config.yaml
d_model: 512
router_score: "sigmoid"
balance_bias: false
norm: "rmsnorm"
init_std_o: 0.00496
schedule: "wsd"
Below are experts of layer 2 (counted from 0) of a mixture-of-experts language model. Rows are named router (the router's row for the expert), gate (a neuron's input weights, with its number), up (a neuron's input weights, with its number), down (a neuron's output weights, with its number) and show model dimensions 256-319. Each number is 128 + 24 x the weight over its row's rms, rounded and kept within 0 to 255.
Before each expert's rows: a language model's description of what the expert responds to; "raises" lists some tokens whose logits its average output raises strongly, later layers aside. This comes from a sample of Wikipedia text that the model never trained on.

# expert 12
Word-final name pieces
raises: " and", ",", " ", " (", " in", "."
router [134 123 150 109 158 132 144 133 135 112 111 116 115 174 115 101 137 125 139 126  95 167 136 155 125 163 147 129 114 143 117 127 104 128 103 151 117 150 114 104 127 115 117 110 114  71 109 144 113 124 141 103 122 113 108 142 111 128 129 135 126  90 134  94]
gate0 [144 136 129 118 129 147 109 168 111 116 158 100 119  77 100  93 135 102 181 112 101 127 122 132 123 130 131 138 138 107 152 148 165 151  45 139 144 126 139 108 134 139 149 160 133 138 139 108 120 102 107 124 170 121 103  62  96 190 101  99 157  93 160 162]
up0 [158 130 170 149 109 116 125 130  94 155 169  99 101 116 138 140 125 143 131 125 129 174 162  84 139 120 117 137 131 139 105 125 135 142 104 118 140 137 116 148 111  88 105 148 149 150 124 124 133 141 118 134 115 146 127 145 130 140 115  81 167 117 147 102]
down0 [105 125 120  89 173 129 108 110 138 102 137 133 131 116 128 138 102 128 137 146 108 123 114 109 135 139 146 139 139 127 122 149 123 157 136 138 123 112 153  88 124 151 130 167 139 148  89 103 126 138  93 136 133 102 153  92  64 184  94 112 124 158 152 180]
gate1 [131 122 128 110 107 141 148 161 161 116 128  84 124 138 113 148 125  98  86 116 124 120 162  91 120 123 128  83 156 117 165  90 120 143 146 120 186  99 101 121 109 129 121 101 119 152  73 137 106 107  95 163 133 128  81 157 127  90 109 120 119 135 102 153]
up1 [124 168 120 106 121 115 136 104 181 117  92 137 109 108 130 155 107 114 121 142 142 154 132 169 172 139 140 104 112 101 138 147 166 149  80 110  78 136 122 148  91  91 139 142 139 129 188 143 150 176 152 143 114 146 165 114 111 139 138 100 142 106 162 130]
down1 [126 155 130 102 112 129  83 158 164  96 155 125  96 135 111 130 133 148 122 129 150 127 155 101  94 153 128 136 100 101  99 124 116 134 147 151 142 100 117  94 135 109 122 123 129 119 111 131 132 113 108 144  87 120 126 106 123 117 145 173 103  99 101 124]
gate2 [139 140 149 119 125 132 136 149 113 120 135 131 111 189 136  49 106 153 106 130 131 108 124 199 126  97 117 108 127 143 141 150 165 128 178 100 117 134 103 123 122 105 127 134  93 123 123 121 163 103 141  94 124  78 150 155 141  97  99 179 129 142 127 177]
up2 [132 127 137 159 135 160 125 104 117 145 130 128 128 177  82 122 159 142 128  99  98  87 102 113 151 146 125 162  99 129 151 152 183 107 121 136 148 137 131 104 133 131 143 139  89 149 148 143  74 138 127 131 147 150 155 140 125 135 107 123 158 137 111 125]
down2 [111 135 131  85 115 126 139 124 141 117 110 118 101 100 163 129 123 162 155 116 154 121 153 124 135 134 152 101 151 110 144 114 107 114 126  89 123 133 133 158 138 146 102 141 142 119 107 135 166 108 129 132 130 122  76 133 105 142 129 126 115 108 161 158]
gate3 [ 83  94 105 154 136 112 159 109 146  78 135 140 155 148 114 142  97 103  85 120 119 122 111 125 136 158 132 109 129 141 101 153 132 130 102 122 116 128 155 122 148 136 125 125  89 115 125 140 165 111 156 129 135 147 130 132 140 102 151 138  64 116  79 112]
up3 [101 117 163  85 146 161 123 104 120 189 161 126 128 106 103 101  80 165 114 141 138 141 165 147 130 126 114 126 135 134 161  97 121 142 167 123 135 138 136 149  87  83 157 101 162 132 125 172  80 128 134 164 154 120 112 109 136 138 121 110 159 143 164  88]
down3 [ 99 100 132 114 150 124 131 134 136  81 124 142 126 165 155 150 161  86 108 126 144 124  80 116 126  99  96 129 117 108 148 154 174 152 138 138 139 128 161 106 160 167 128 154 102 143 106 120 140 118 114 121 136 154 118 124 133 106 117 119  92  81  94 150]
gate4 [109 142 133  90 133 177 122 125 119 125 108 128 127 116 123  98 156 138 124 114 119 129 141 112 108 158 103 122 105 145  97 111  95 126 102 100 125 108 142 137 142 124 135 174 150 127 155 140 148 111 105 169 124 156 117 111 133 125 112 143 108 164 107 190]
up4 [118 132 133 120 132 137  96 148 140 133 121 109 131 172 141 113 152 157 126 107 178 166 110 169 148 130 112 139 133 128 150 148 154 122 112 126 119 113 117 131 133 110 169 137 103  64 152 122 133 147 144  91 173 122 142 107 117 127 134 118 115 150  91 163]
down4 [148 142 141 131 135 124 153 126 130 129 177 125 108 108 124 107  70  96 146 141  58 100 146  99 134 139 169 156 139 154 101 101 148 157 142 123 162 163 123  79 140 126 117 109 143 186 144 109 133 133 133 172  92 115 118 154 140 117 158 166 132 118 155 124]
gate5 [ 97 117 143 113 140 168 132 150 147 125 127 117 122 113  98  91 137 147 116 129 133 109  95 165 121 174 104 172 131 121 108 118 111 118 122 144  93 130 112  97 131 130 145 138 109 147 120 130 143 150 121 139 106  90 122 123 135 128 155  78 129 109 141 129]
up5 [103 124 131 107 111 137 107 121 123 134 160 103 151 117 163 120 114 106 140 175 109 125 136 120 169 123 154 126 130 103 133 128 116 119 111 124 155  88  81 110 152 127  97 170 190 155 111 150 110 123 157 126 142 125 107 119 162 123 134 109 107 121 103 109]
down5 [144 144 100 121 156 116 149 132  88 138 107 158 105 135 103 134 141 133 197 109 110 134 121 106 115  97 131 114 124 143 124 129 130 164 134 126 143 122 183 111 149 141 132 124 102 111 111 108 177 115 126 102 129 139 148 160  95  89 128 129 137 166 158 146]
gate6 [143 129 131 135 149 139 174 114  88 120 122 124 115 132 136 137 144  93 135 144 106 168 131 158 150  73 132 142 116 161 148 130 119 128 158 161 113 125 130 165 111 116 182 118 121 177 135 117 154 155 180 125 167 152 137 110 128 136  90 128 151 123 139 110]
up6 [139 103 128 126 145 102 128 174 151 116  84 102 121 101 125 144  99 120 131 129 104 131 175  95 136 113 139 128 100 123 162 174 116 128 176 115 153  85 140  99  83 120 131 171 129 112 152 101 144 158 144 108 125 154 156  98 146 143 137 153 130 133 129  89]
down6 [116 154 123 112 147 128 124 116 125 144 169 179 142 146 180 134 119 153 130 122 129 129 105 126 120 130 119 150 177 117 125  91 165 132 105 140 131 150 149 112 173 126  86  86 130 128 131 126 126 135 113 122  94  86  90 158  92 177 139 127 124 124 113 150]
gate7 [ 87 141 155 101 127 134 105 149 141 168 114 129 145 148  88 122 109 158 153 163  90 130 148 108 134 140 105 135 128 172 100 107  91 146 128 150 117 129 129 113 123 133 138 112 105  91 163  91 105 167 119 125 150  85  89 132 127 148 150 111  66 126 151 125]
up7 [124 152  85 132 158  87 107 153 116 124 172 112  96 133 156 144 136 147 126 136 106 149 101 125 124 135 144 166  91 145 137 143 153 155 147 190 152 124 156  99 149 147 102 135 132 157 137 147 121 142 107 117 111 165 130 114 125 129  99 157 135 139 127 157]
down7 [143 114 165 126 113 125 149  85  94 176  80 162 141 122 116 109 107 153 121 104 107 134 153 154 141 152 132 145 173 134  97  95 109 120  89 118  72 146 139 144 130 119  98  91 152 134 144 143 127 135 141 144 118 110 129 138 119 136 141 136  82 141 159 133]
gate8 [122 126 119 127 148 142 123  96 100  99  99 121 164 112 148 117 119 128 126 109 106 131 139 126  96 169 139 151 118 119 145 104 110 141 128 136 123 168 121 148 140 117 159 129  74 131 118 121 109 141 109 130 160  91 104 131 143 164 183 137 144  75 114 120]
up8 [149 126 119 198 134 133 160 136 115 140 174 139 134 113  93 168 103 125 113 106 147 100 122 135 141 119 157 106 126 118 110 131 119  90 137  89 146 114 161 144 130  93 102  96 123 137  99 103  95  82 116 126 130 174 134 133 114 187  82 103 142  94 132 100]
down8 [133 151 122  94 104  89 130 138 133 120 150  83 139 137 131  88 159 104 147 116 167 128 154 127 103 146 160 103 157 161 136 132 158 131 161 137 137  78 116 104 125 170 119 131 158 139 111 111 138 139 108 115 103 161 156 134 141  61 104 105  97 129 134 113]
gate9 [112 161 146 104 157 127 160 125 138  83 102 143  98 134 119 144 126 155 164 109 164  96 156 164  86 111 101 128 128 169 132 169 132 145  96 123 133  76 150 122 167 129  99  86 112 147 122 126 131 156  95 131 118 141 128 146  96 150 106 132 142 118 142 155]
up9 [ 81 141 144 101 138 148 140 135 106 116 123 101 155 134 111  98 124 165 123 160 127 105 115 142 119 129 124 112 137 124 129 147 110 138 124 151 115 107 107 113 154 112 152 136 123 130 151 139 137 142 160 136 107 138 119 196 114 118 155 121 113 148 137 148]
down9 [133 140 105 138 123 148  88 109 144 152 133 178  92 104 127 106 148 115 118 104 129 195 137 112 194 140 114 163  77  84 118 116 101 137 150 151 118 129 145 168 102 139 118 106 129 154 139  98 126  98 112  95 130 149 160 104 106 139 105 138 121 163 122 120]
gate10 [152 120 136 105 130 152 119 148  93 119  68 103  86 182 156  89  96 107 117  90 110 150 164 116 118 127 116 114 114 108 126 104 135 120  97 151 123 157  85 120 100 128 151 120 148 127 122 147 134 133 127  91 135 115 146 121 116 156 146 125 127 122 117 154]
up10 [117 157 128 118 164 121 163 117 124 123 107 107 136 169 152 124 182 120 134  91 143 120 138 115 127 134 133 116 143  89 122 144 144 120 158 159 113 117 146  99 123 130  96 149 142 135  95 151 134 118 149 108  95 144 144 132 107 156 150  78 158 130 106 128]
down10 [117  72 122 112  97 113 150 115 107 113 118 157 138 110 131 140 109 152 143  85 139 104  97 131 125 138 102 141 107 159 108 128 131 171 158  98 149 158 138 137 112 145 132 102 149 119 129 124 157 159 153 135  81  93 115 156 135 102 136 122 124 117 168 148]

# expert 0
Table and infobox nouns
raises: ",", " and", " in", " (", " of", " to"
router [115 124  85 145 136 138 153 152 127 139 111 108 164 167 135 156 103 139  78 182 107 155 165 113 126  96 139 111  96 137 152 133 141 133 116 150 134 156  70 134 192 148 139 129 146 112 137 160  98 120 122 119 133 119 172 119 141 120 153 126 118 165 129 151]
gate0 [114 175 103 155 150 144 103 145 129 155  68  86 161 188 136 156 148 124 130 129 107 119 149 110 101 142 138 101  84 119 122  96 136 124 125 114 161 106 125 149 136 145 122 113 127  92 118 142 108 131  96 138 115 115 144 116 169 123 105 154 138 125 201 139]
up0 [109 117 122 113 152 119 125 125 122 137 141 124 144 113 129 145  79 122 119 125 149 162 159 108 164 140 114 135 155 121 120 146 111 128 107 131 173  79  83  99 104 100 150 132  95  91 157 155  89 179 145 123 136 147 105 145 125 124 131 151 154 154 115 125]
down0 [115 122 160 128 151 137 139 159 144 146 119 111 116 151  87 118 121 126 113  57 110 159 147 127 188  98 103 143 111 137 130 148 147 142 125 102 108  56 103  82 121 126 154 134 113 142 117  94 111 108 127 164  84  98 119 170 148 131 147 158 107 116 135  93]
gate1 [102 150 137 153 128 148  90  77 123 178  92  97 184 115 169 141 153  94 151 165 120 121 114 136 105 132 130  96 101 133 140 129 135 135 120 145  94 121 151  92 126 141 132  98 109  76  98 123 127 158 106  99 142 145 176 147 122 125 116 119 114 136 157 123]
up1 [146 147 133 139 104 126 134 132  95 147  88  80 136 130 148 184 160 132 132 117 130 140 143 103 136 178  90 101 129 130 165 134 142 115  92 133  82 113 110 119 105 100 135 104 138 120 175 107 152 142 101 135 147 171 138 123 135 146  88  69 179 116 136 137]
down1 [131 119 150 126 124 148 145 138 113 142 149 133 106 103 137 146 129 148 147 122 122 123 118  91  70 109 124 138 163 158 112  76 116  89 119 122 104 115  42 151 121  98  79 143 150 135 111 137 169 101 115 140 123 122 125 113 142 103  80  99 143 122 113 116]
gate2 [128 117  74 157 114 113 122 129 135 106 147 138 126 118 128 140 159 130 140 155 112 145 151 130 157 150 150 130 154 100 141  92 114 124  98 119 140 101 125  85 158 121 117 124 119 107 103 119 137  99 169 121 184 109 127 102  85 116 137 143 142 134 107 128]
up2 [134 134 150 119 130  88 171 146 140 128 131 126 104  70  98 114  92 153 156 142 125  98 168 117 156  82 141 103 123  76 107 118 123 160 155 151 141 123 112 135 123 166 127 148 113 143 138 100 149 119 153  77 139  61 108 106 118 161 140  95 118 125 140  95]
down2 [137 104 136 122 142 171 121 119  86 141 152  80 147 175 154 105 149 139 103 127 137 154 102 144 102  97 124 144  99 140 115 131 186 179  92 145  74 140  97 141 113 130 149 120 121 103 181 123 130 100  96 113 137 134 126 164 124 141 138 149 121 151 143 110]
gate3 [117 129 104 151 149 146 140 144 167 137 138 146 119  93 104 166  99 125 127 142 116 176 128  93 129  94 135 116 155  96 131 120 104 116  83 126 135 179 135 127  95 151 105 128 112 148 116 126 111 114  70 128 102 149  69 160 113 126  87 127 114 139 146 149]
up3 [178 160 131  85 137 100 105 109 139 119 163 128 154 117 121  85 112 156 145 142  96 155 161 144 131 142 114 101 128 125 130  99 116 139  89 123 145  87 117 145 125 142 164 114 132 143 103 127 169 122 144 158  84 158 132 129  76 139 138 138 174 106 120 114]
down3 [ 79 125  97 117 148 116 135 107 116 152 149 100 148 148 125 183 116 108 120 117  78 124 140 103 145 129 146 103 134 145 107  91  85 119 114 156 107 135 156 105  98 159 124  92  82 125 133 178  86 130 140 129  74 106 106 174 133 119 106 120 123 136 167 168]
gate4 [111 167 100 122 145 110 122 138 140 115 147 118 133 140 135 106 137 127  90 139 161  74 100 102 130 136 134 141 147 115 124 136 136 157 138  84 118 115 116 129 126 103 129 142 118 135 154 151 147 158 117 149 102 112 132 181 135  99 128  89 108 102 143 110]
up4 [182 145 157 134  96 113  81  78 109 112 128 131 139 145 152 155 118 120  90 128 132 163 125 133 139 152 118  93 121 134 164 149 142 110 131 140 108 123 135 124  83 138 137 116 126 131 131 141 145 159  97 140 144 133 127 149 147  94 157 133 141 134 108 161]
down4 [160 117 151 113 148 165 110 113 185 137 110 148 100  69 159 142  94  73 128 149 134 166 112  94 147 132 193 165 109 132 151 128 144 122 109  99  81 105 149 149 147 117 147 132 134 178 148 103 128 169 124 104 139  79 140 139 145 134 101  97 133  84 159 137]
gate5 [123 133 127 132 128 105 196 148 177 147 113 141 146 140 151 103  83 100 160 142 134 139  94 131 169 160 146 128 112 142 111 137  87 131  93 154  91 115 114 178 110 129 142 104 121 135 173 129 138 134 130 132 133 129 149 168 120 110 127  80 198 116 113 109]
up5 [122 123 128 132 147 128 150 135 147 179 139 117 163  73 176 105 125 118 147 109 144  97 109 142 144 140 153 141  98  96 119 138 126 132 124 140 115 134  97  71 171 109 131 110 115  99  90  69 129 110 121 152 117 133 142  91  83 102 122 125 138 133 124 123]
down5 [159 156 147 137 130 159 127 122 110 131 127  64 129 139  73 184 113 116 126 105 134 133 149 129 106 116 113 182 131 142 132  94 107 124 132 144 146 128 131 103 158 138 109 128 124 159 108 116 134 127 136 154 163 109 116 107 139 139 115 126  89 109  93 114]
gate6 [138 141  97 116 161 130 144 162 180 121 143 168 146  89 121 146 112  98 112 100 136  69 159 109 150 109 174 128  73 122 146 159 143 125 176 147 135 166 119 174 103 130 111 134 152 103 133 130 123 148 113  79 176 111 120 144 116 114 151 169 119 125 121 200]
up6 [118 120 148 111 167 117 128 132 134  99  88 128 107 103 122 106  92 124 134 121 125 165  91 141 154 162 179 136 124 135 140 120 103 117 130 158 160 101 163  88 172 149 186 107 128 155 137 104 140 126  93 146 150 104 103 141 115 166 109 135 128 107 157  84]
down6 [130 144 119  99 143 125 157 150 109 122 145 141 155 143 132 170 167 138  90 137 150 133 150  95 114 138 135 155 136 108 142 129 143 155 116 107 129 155 169 136 117 115 102 133 154 153 137 155 117 155 155  89 126 167 131 133 141 117 138 127 143 133 155 109]
gate7 [ 88 140 154 168 108 120 133  88 182 123 146 128  99 116 143 126 129 115 166 148 109 151 122 122 105 114  86 162 136 116 144 146 145  94 153 136 100 155 121 148 134  89 153 123 143 109 145 147 111 129 141  88 170 100 115 155 117 117 113 106 110 116 122 162]
up7 [140 113 116 122 128  95 149 127 131 110 190 139  82 104 115 107 103  91 167  70 138 187 129 138 100 145 156 156 151 158 118 127 136 105 161 150 113 125 165 134 146 134  95 154 118 131 181 123 139 138 103 147 114 137 126 107 142  98 126 134 114  96 148 135]
down7 [ 98 106 134 108 108 158 123 151 134 100 117  74  84 162 115 132 103 113  98 128 137 102 105 131 100 145 140  98 164 115 139 130 115 114 133 111 115 124  97 112 145  80  99  69 119 143 106  86 115 132 132 120 142 152 158 196 142 139 153 195 145 118 152 147]
gate8 [112 100 107 138 126 114 142 112 113 131 128 121 129 133 116 102  99 131 120 137 101 122 153 148 111 179  96 136 134 164  87 121 133 156 123 164 162  59  68 147 169 162 130 127 162  58 142 146  81  99 160  93 140 151 142 149 106 155 150 150 154 169 135 196]
up8 [ 95 119  94 104 105 188 118 132 141  99 120 112 131 164 142 139 101 138 128 109 124 109 156  82  88  96 137 131 142 126 132 108 117 134 143 130 147 130 100  88 111 179 124 134 118 148 136 154 165 171 140 106 134  98 111  77 157 142 121 112  97 130  95 106]
down8 [175 135 100 150 130 131 144 134 110 129 115 138 140  53 128 135 132 128 125 137  94 103 112 163 164 130 123 149 143  98 131 146 111 108 147 126  86 127 157 114 103 113 107  90  99 107 127 117 118  78 102 155 172 132 150 159 110 146 126 142 137 141 147 141]
gate9 [153 130  91  74 117 129  97 148  99  92 135 140 141 135 110 174 109 103 131 118 140 149 145 115 148 144 148 141 137  94 126 121 155 100 104 156 125 120  88 137 148 128 124 137  99  82 104 111 121  76 103 100 143  84 148 136 100 123 157 110 167  88  86 137]
up9 [147 125 136 135 111 123  95 126 107 153 118 156 130 143 146  89 148 117 120 113 132 158 132 117 115 110 129  85 135 137 101 107 107 140 145  88 136 104 113 140  71 114 117 157 132 114  57 203  65 185  87 144 126 118 172 138 158 115 130 139 138 187 108 126]
down9 [121 147 130 150 141  96 116 117 132 109 122 123 130 169 108 154 182 139 133 137 140 115  64 114 137 133 108 125 111 118 146 146 153  83  65 129 109 119 128  77 180 150 150 137 106 155 125 151 136 115 162 184 127 188 154  87 142 123 173 121 141 138 110 111]
gate10 [121 188 112 132 124 119 131  67  89 112 145 115 119 130 111  94 181 118 137 161 128 150 156 109 102 110 131 132 162 101 118 128 109 125 154 125 138 121  81 171 143  97 122 125 126 140 151 139 155 111 114 120 150 107 115 142 138 138 141 115 105 130 109 149]
up10 [121 108 153 116 122 166 135 135 153 128 127 165 149 115 123 111 130 137 126 116 139 118 151 116  89 157 144 135 134 110 117  84 160 126 116 140  96 110 121 120 136 114 105  72 125 136 105 126 127 114 154 155  72 127 171 179 141 101 107 127 119 157  93 164]
down10 [127  62 147  99 155  96  56 127  81  87 121 108 148 163 128 121 132  85 172 131 146 169 116 152 136  95 109 112 145 136 138 159 117  70 142 126  87 145 119 175 122 172 112 174 127  79 128 107 142 183 168 139 151 126  94 128 123 154 147 166 124 112 133 132]

# expert 19
Row-start pipes and name-starts
raises: ",", " and", " ", " of", " in", "."
router [135 159 115 128 139  95 130 123 118  89 111 150 112 127 181  95  62 134 113 126 144 139 168  94 155 111 147 154 157 118 112 135 160 122 121 174 151 146 159 131 144 117  91 136 142 168 141 193 107 143 115 174 116 138 122 105 138  88 118 130  93 126 112 115]
gate0 [142 160 156 137 135 131 109 116 139 154 155 111 132 138 112  92 138 108 112 114 144 124 158  94 110 143  91 143  91 158 163 147 123 178  82 116 125 114 135 152 162 152 131  88 111 141 128 112 148 141 152 129 125 105 115 123  93 108 119 130 115 116 126 115]
up0 [115 142 112 114  99 150 125 137 113 171 127 164  71 139 109  95 117 130 128  95 175 126 155 156 139 103  78 126  87 110 169 124 132 122 152 143 126 148 129 112 168  98 107 100 129 169 152 129 131 143 124 141 114  96  93  95 133 162  81 127 115 104 121 132]
down0 [128 124 103  99 123 113 119 125 141 135 132 157 100 141 108  93 112  93 127 131 146 130 138  98 134 142 120 148 109 145 118 141 108 135 112 135 162 113 128 166 158 123 165 102 125 191 135 138 138 151 115 120 130  86 100  94 123 119 144 159  76  97 121 118]
gate1 [134 118 150 104 108 135 117 144 133 112 150 158 138 109  96 139 132 137 135 127 125 103 144 111 157  92 146 169 124 107 139 138 147 146 158 118  79 133 136 181  98 158 139 128 152 105 146 144 120 140 109 124 115 113 159 166 122 118 115 121 119 139 123 126]
up1 [124 167 120 100  98 140  94 119 110 200 103 125 136 101 171 133 145 171 137 142 109 103  63 146 142 107 147 150 114  88 128 139 121 139 121 130 150  70 133 121 100 116 140 139  98 105 109 108 133  86 107 101  89 121  92 115 151 112 141 130 104 123 127 126]
down1 [ 82  91 162 127 124 137 174 140  64  68 183 133 141 161 161 106 140  97 121  90 149 152 109 106 138 114 100 121 143 100 139 155 102 131  98  98 101 169 144 106 149 154 127 116 132 171 155 133  97 135 152 143 113 166 123 149  94  94  88 118 143  98 167 114]
gate2 [116 115 140 112 148 138 122 110 105 132 144 121 137  92 125 125 123 134 102 156 158 134 102 141 115 100 155 117 139 176 134 149 131  83 134 139 137 154 100 116 128 125 150 147 102 124  88 138 106 125  96 144  98 147 147 121 171 120 119 122  86 112 132 124]
up2 [177 156 113 102 168  91 159 159 131 106 135  91 102  93  89 140  72 129 124 144 129  94  78 121  73 107 150 115 148 127 131  99 134  90 132 155 146 148 142 165 114 122 108 144 125 142 131 121 130 136 124 125 137 101 132 120 141 100  89 105 125 156 148 140]
down2 [148 144 161 132 100 146 131 104 102  98 132  96  96 117 166 127 127 119  94 143 132 158 129 144 142 123 103 128 160 114 147 144 102 116 135 102 141 146 128 118  99 132 127 127 125 102  88 168 154 113 133 212 116 145 120 103 113 147 113 138 102 152 120 180]
gate3 [133 129 100  99 118 112  84 118 113 127 111 163 105 158 137 143 113 121 143 121 121 109 144 140 137  94 133 139 168 109 168 149  94 101 140 134 107 109 129 101  97 135 121 181 125 145  99 116 145  99 140 150 133  75 152 143 119 174 161 166 147 129 140  87]
up3 [151 167 144 135 135 146 117 132 115 127 135 162 148 138 151 171 148 126 145  95 114 136 160 112 120  97  81 146 160 177 118 139 106 109 145 165 105 142 120 142 129 106 133 176 100 126  92 109 113 157 154 136 132 127 126 146  97 124 180 133  82  96 131 124]
down3 [143 178 135 106 160 118 119 152 132 159 104 125 121 160 167 133 121 112 120 116 128 122  95 122 131 176 127 122  75 122 152 133 142 137 122 101 159 110 144 125 158 141 145  86 112  88 123 122 155 127 130  85 126 131 117 152 148  86  48 144 154 128 129 158]
gate4 [102 145 141 118 155 128  79 158 128 146  70 113 119  97 101 161  96 139 120 135 129 123 129 144 152 117 112 122 139 169 161 138 131 133 126 119 123 138 111 115 121 122 142 131 121 132 108 154  79 137  92 139 153 171 154 136 105 106 147 103 128 129 132 113]
up4 [173 153 104 148 152 114 145 109 146 127 106 106 107 150 132 122 135 112 169 152  90 128 131 132 103 106 123 110 140  84 124 113 111 149 178 151 150 104 133  81 106 160  85 146 113 142 108 136 160 134 107 110 145 110 152 146 133 127 118 175 125 103  73 116]
down4 [104 167 130 133 136 161 113 129 161 103 120 140 134 114 110 124 125 116 126 125  75 165 140  80 141 158 132 198  74 145 136 128 143  80  94 132 113 153 120 130 139 103 134 120 113 140 127 135  91 180 143 142  86 102 141 148 134  97 147  82 113 149 140 142]
gate5 [121 148 163  98 100 131 106 101 126 113 159 155 116 129 149 125 128 131 191  91 121 131 154 149 129 107 117  74 139 158 129 106  88 107  99 120 120 151 157 107 121 120 126 100 127 108 131 134  93 128 112 131 167 127 132 122 143 126 156 128 114 105 177 131]
up5 [135 109 114 130 115 123 140 151 105  98 135 109 112 143 149 100 172  92 104 106 132  91 170 134 124  95 106 145 101 162 168 130 143 144 122 123 139 121 139 153 134 106  77 128 108 112 167 140  96 110 118 121 185 131 142 127 123 127 142 137 122 108 105 122]
down5 [142 118 153 142 103 152  94 101 159 124 119 159 150 107 151 113 107 125 150 121 103 110 101  94  83 113 168 115 149  71  97 154 123 105 130  99 152 134 153 162 146 148 136 100 103 132  83 117 140 107 114 173 122 145 112 131 103 136  86 144 110 123 156 133]
gate6 [117 145 115 101 127 131 151 109 168 148  74 139 167 110 170 161 122 110 126 161 138 105 124 143 154 131 140 130 101 112 126 132 101 133 182 103 147 103 150 131 119  90 163 139 129 127 121 141 135 133 132 128 116 106 145 114 109  98 122 118 151 126 108 166]
up6 [164 154 151 146 106 159 132 117  95 133 113 159 147  89 133 144 107 113 146 120  91 134 146 102  88 110 138 119 106 125 118  75 152  85 166 109 158 146  99 156  67 145 113 137 136 128 118 117  97 100 162 115  94 117 141 107 176 174  97 148 109 141 117 137]
down6 [145 139 125 140 103 110 148 116 129 164 151 155 128 139 176 110 148 163 114  85 154  74 126 111 104 106 134 114 133 124 119 102 125 146 150 110  97 136 117  85 174 116 129 130 166 143 123 123 106 145 122  95 121 147 132  79 104 154 123 133 142 138 101 112]
gate7 [147 169 124 126 108  94 125 171 132  81 145 127 141 141 101  90 141 132 113 128  97 125 115 145 156 139 129 137 147 180 156 143 121 100 144 175 121 142 129 140 112 156 143 105 184 135 135 135 127 114 141 143 108 150 145 109  95 119 176 181  94 119 132 123]
up7 [153  76 104 186 126 113 118  92 126 152 185 145 117 129  81 140  93 161 122 136 155 136 135 123 147 156 122 131 133 132 115 115 144 142 119 142 145 104 132 126 114  85  86 101 126 119 139 125 129 106 109 177  98 182  95 152 134 140  99 142 150 148 130 148]
down7 [111 153 159 108 125 124 145 109  95  87 101 133 131  98 122 141 126 112 160 100 114 163 124 127 116  92 144 153 124 130 135  60 130 148 113  89 137 134 132  89  71  78 151  78  73 122 144 109 170 116 130 141 126 120 131 134 136 131 106 144 144  94 119 132]
gate8 [102 121 127 133 129  88 122 114 163  99 133  98 100 116 122 136 100  98 140 131 147 126 150 106 110 179  65 132 154 119  92 108 128  93  99 136 122 165 136  70 123 119 166 150 112 142 151 145 117 143 143 110 156 137 141 162  91 123 109 140 107 150 131  98]
up8 [136 160 126 126 102 143 134 136 143 108 119 137 150 118 117 110 139 155 125 147 165 138 115 102 139 113 119 125 129 112 108 137 112 141 166 110 112 162 143 113 110 142 104 129 125  95  89 106 150  97 124 192 172 144 132 149 112 151 135  78 115  83 137 117]
down8 [139  93 124 113 142 124 124 143 119 145 114 154 132 151 153 175 138 100 112 169 121 119 104 155  87 131 131  93 123  85 149 117 150 102  91 112 152 137 138 136 139  81 141 137 135 104 114  87 110 112 141  85 110 102 111 117 162 108 121 125 146 124 175 109]
gate9 [133 113 120 118  82 128 141 168 102 123 101 117 164  98  86 123  77 127 140 144  93  99 119 148 194 142 123 101 142 138 117 120 129 148 123 106 174 102 135 141 100 106 105 166 127  96 152 140 111 107 137  89 102  95 138 101 130 123  89 152 144 119 135 124]
up9 [137 124 130 134 153 160 156 138  95 130 148 109 129 161  85 139 140 166 125 145 145 130 140 151 158 125 118 117 142 123 118 109  83 126 138 134 138  78 144 113 116 106 149 125 135 148 137 141 146  47 124 129 115 131 113 114 152 156  76 128 135 139 120 135]
down9 [161 179 147 136 130 142 141 169 100 114 108 123 146  98  84 131 122 142 121  84 106 124 126 118 151 110 142  98 134 151 115  83 128 163 147 110 100  80 126 154  96  76 167 155 153 127 119 124 171 135 113 115 126  76 150 131  97 161 122 139 145 110 121 130]
gate10 [143  89 138 177 114 127 136 161 101 124 153 150 116 161 151 121 141  98 122 158 158 119 132 147 125 172 147 106 155 155 135 136 155 131 170 145 106 106 128 127 125 134 118 125 124 159 115 167 126 127 122 133 184 109 143 120 115 124  98 106 128 133 167 127]
up10 [128 149 167 136 165 124 125 129  85 179 126 116 124 128 100 135 120 126 132 126 114 160 130 146 110 150 136 152 147 104 154 154 108 117 130 145 129 154 114  88 150 188 164 137 131 142 147 112 117 134 146 108 152 145 104 153 151 130 136 148 161 120 123 123]
down10 [124 118 173 138 110  73 135 102 117  84 126 144  97 132  95 103 118 124 115 120 122 133 160 165 110 140 108 158 146 132 110 128 150 117 124 118  92 104 140 122 125 107  91 137 140 157 114  98 140 145 135 109 116 152 150  93 152 121 125 128  96 116 117 133]